{"d_shared_expert": 128, "moe_layers": [2, 3, 4, 5, 6, 7, 8], "router_score": "softmax", "balance_loss": 0.0126, "init_std_router": 0.0107, "lr_router": 0.00181, "norm": "rmsnorm", "norm_eps": 1e-06, "optimizer": "muon_hyperball", "max_steps": 4226, "dataset": "wikipedia_en"}
Below are experts of layer 3 (counted from 0) of a mixture-of-experts language model. Rows are named up (a neuron's input weights, with its number) and show model dimensions 0-127. Each number is 50 + 12 x the weight over its row's rms, rounded and kept within 0 to 99.
Before each expert's rows: "gets" lists some tokens that make up at least twice as much of what it gets as of all text. This comes from a sample of Wikipedia text that the model never trained on. Tokens count by the router's weight.

# expert 31
gets: "(", "was ", "is ", "been ", "also ", "were "
up0:73 68 48 52 61 51 43 30 61 40 54 56 59 56 64 44 54 49 56 62 40 54 48 48 53 48 49 74 80 63 63 53 52 44 27 48 55 27 50 26 66 43 36 37 62 55 63 44 45 47 41 51 79 61 59 50 59 53 71 49 44 50 72 52 54 67 41 58 60 50 40 57 43 54 55 48 53 52 64 46 42 21 53 50 62 47 61 42 46 59 41 63 69 62 39 51 40 57 79 68 63 37 78 43 41 51 79 55 54 37 44 30 55 44 39 49 26 28 57 45 70 62 50 56 44 50 60 45

# expert 33
gets: "March ", "September ", "October ", "July ", "May ", "January "
up0:56 58 41 45 35 43 49 49 58 37 67 68 43 44 45 47 37 70 58 24 39 55 35 42 51 34 51 52 51 44 48 31 25 50 32 47 64 51 44 50 47 50 34 55 62 74 39 35 54 26 26 38 64 40 33 54 56 50 53 42 44 57 33 52 79 53 53 25 42 48 24 37 54 45 54 37 69 50 56 53 54 62 34 31 55 46 52 64 51 74 48 43 61 24 39 56 50 53 46 40 52 49 57 33 65 57 51 42 52 34 46 41 28 41 50 45 71 48 57 44 17 66 64 47 40 44 57 39

# expert 37
gets: "o", "et", "us", "ak", "ail", "ran"
up0:35 57 39 34 54 56 22 52 54 59 51 39 31 55 42 60 43 58 53 58 57 35 70 49 51 45 68 51 38 61 50 43 47 51 57 55 40 61 49 55 58 52 49 45 50 55 45 60 49 51 46 48 60 47 77 48 58 25 62 71 46 50 52 38 45 50 63 52 70 71 39 48 26 51 67 38 37 23 72 43 41 62 66 67 74 43 56 52 64 52 57 69 62 48 59 51 31 47 53 61 39 46 58 50 60 54 57 63 51 38 47 51 35 48 43 80 64 64 57 86 44 55 37 52 58 24 25 65

# expert 38
gets: "ic ", "American ", "ical ", "other ", "ian ", "British "
up0:44 56 52 54 55 52 60 44 70 52 53 60 47 52 68 47 55 41 49 22 62 74 35 31 66 72 39 57 50 60 58 75 55 61 56 37 17 45 49 45 28 37 58 31 48 40 48 45 59 58 58 43 36 45 48 39 56 50 39 68 61 48 25 61 68 35 30 50 67 48 39 46 37 36 40 41 58 36 54 50 59 26 71 38 37 46 50 37 31 62 43 60 67 40 38 78 54 50 47 49 37 56 49 26 50 48 51 34 34 53 57 58 49 54 54 58 31 47 51 51 42 32 74 44 50 49 47 53

# expert 36
gets: "st", "h", "s", "it", "d", "ec"
up0:46 49 49 28 65 49 38 61 41 49 40 57 72 24 38 37 49 46 35 35 62 57 30 51 57 48 56 40 46 54 41 53 63 60 61 58 50 29 41 49 43 50 55 29 67 24 38 72 61 54 30 35 45 40 47 58 30 45 76 60 58 44 40 35 54 67 36 53 48 39 25 47 70 63 50 55 67 58 49 38 37 46 70 38 65 61 37 39 37 68 45 51 43 57 35 68 29 58 40 38 44 73 57 35 60 55 44 61 56 41 45 48 47 51 51 67 45 71 51 44 50 60 36 64 40 65 43 64

# expert 27
gets: "first ", "this ", "This ", "most ", "second ", "some "
up0:51 41 36 47 48 59 75 53 57 44 57 48 72 49 53 36 56 44 52 51 46 31 45 39 61 21 64 40 28 54 51 47 72 31 68 32 39 24 54 49 50 50 44 65 36 41 60 67 45 53 62 55 68 45 45 37 57 72 60 43 55 50 67 61 55 45 49 45 56 60 30 42 62 51 44 44 56 55 47 52 35 42 35 47 67 59 79 53 40 27 33 40 36 56 64 40 70 48 41 43 56 48 45 53 47 48 57 42 57 36 56 46 60 69 79 46 39 37 45 41 49 38 54 16 62 28 41 63

# expert 61
gets: "ing ", "al ", "ary ", "ent ", "y ", "ment "
up1:57 47 48 57 52 76 65 63 50 55 51 66 48 58 61 56 58 67 62 58 49 55 38 59 43 41 41 43 70 42 61 68 38 51 25 45 42 27 68 59 41 63 26 41 37 43 68 70 76 48 54 57 67 38 56 50 48 42 53 46 55 43 35 50 48 50 51 75 36 54 44 62 76 52 62 56 67 63 45 42 57 62 51 45 58 43 50 36 51 55 20 52 20 37 36 50 43 69 67 56 50 41 35 55 50 42 45 68 61 58 64 40 63 55 59 43 50 59 55 38 37 52 46 64 36 49 86 50

# expert 30
gets: "in", "ur", "ul", "id", "or", "ov"
up0:55 44 50 35 39 43 42 51 20 75 36 27 64 40 72 34 39 39 49 46 46 62 44 69 53 13 38 39 57 53 29 45 36 68 59 48 58 46 44 33 54 52 53 47 62 45 31 61 50 65 59 36 50 48 55 29 56 61 48 68 60 51 56 39 47 24 48 52 55 52 66 61 36 60 60 45 45 42 49 56 49 68 70 73 41 49 55 52 49 51 39 51 46 66 27 31 59 44 39 36 43 53 45 32 55 55 60 58 73 61 40 48 52 50 64 46 43 54 46 43 46 73 40 54 36 63 36 74

# expert 51
gets: "in ", "In ", "from ", "between ", "for ", "around "
up1:52 46 46 38 39 46 55 47 47 57 37 49 43 50 46 65 41 44 46 71 53 32 34 58 41 43 66 61 66 49 41 54 46 58 67 58 59 56 34 56 55 50 33 66 74 62 50 62 78 37 60 49 43 43 55 67 58 41 57 50 46 29 65 29 47 61 47 59 78 59 36 69 63 34 50 47 49 72 28 45 29 64 47 28 44 40 81 64 52 27 41 34 59 58 30 38 57 42 42 44 71 48 62 41 58 39 49 54 35 50 43 56 33 46 65 45 22 51 41 47 53 61 48 38 57 46 36 51

# expert 39
gets: "ar", "ac", "ap", "Mar", "ro", "in"
up0:41 64 59 48 45 41 32 54 39 48 50 49 61 52 44 38 41 38 60 46 55 68 74 41 41 53 41 39 42 54 50 63 39 61 54 35 47 78 30 65 58 75 22 40 31 50 67 42 43 71 51 46 41 34 50 46 39 63 55 40 50 69 54 77 73 50 53 69 55 48 57 48 43 50 37 41 66 51 46 41 53 59 49 36 46 45 45 36 60 63 54 57 39 41 59 53 45 50 52 59 70 59 54 30 33 51 41 80 38 31 37 64 35 72 35 77 62 53 59 59 63 48 54 65 37 51 47 60

# expert 32
gets: "of ", "from ", "for ", ": ", "about ", "Of "
up0:48 44 51 30 66 40 34 47 54 39 54 81 35 63 43 37 67 27 58 42 36 53 56 41 69 40 39 62 30 48 52 50 75 50 57 46 24 65 51 38 64 17 61 45 38 38 47 49 55 48 39 30 52 46 64 31 17 53 50 42 37 57 35 42 38 33 61 51 44 30 27 56 45 59 45 50 38 42 56 37 46 43 52 64 49 55 63 35 65 65 57 65 22 62 32 53 60 51 57 52 58 42 40 42 57 51 42 46 69 70 53 47 49 50 55 43 57 60 56 34 43 58 39 42 48 54 57 58

# expert 70
gets: "p", "P", "con", "ic", "t", "comm"
up0:63 33 59 57 61 42 59 55 44 58 49 38 54 54 40 42 46 50 42 38 42 38 62 34 44 44 55 83 66 58 68 44 62 44 54 37 41 54 46 48 51 38 69 42 68 25 40 41 37 63 78 37 52 30 56 31 50 72 63 59 49 79 62 39 46 52 54 49 49 53 58 63 62 61 41 32 27 69 40 45 36 49 56 49 48 54 28 53 47 42 42 38 52 45 51 38 58 54 39 53 73 63 38 56 60 57 34 57 49 33 52 22 28 55 69 75 40 45 38 61 51 52 50 60 50 38 30 48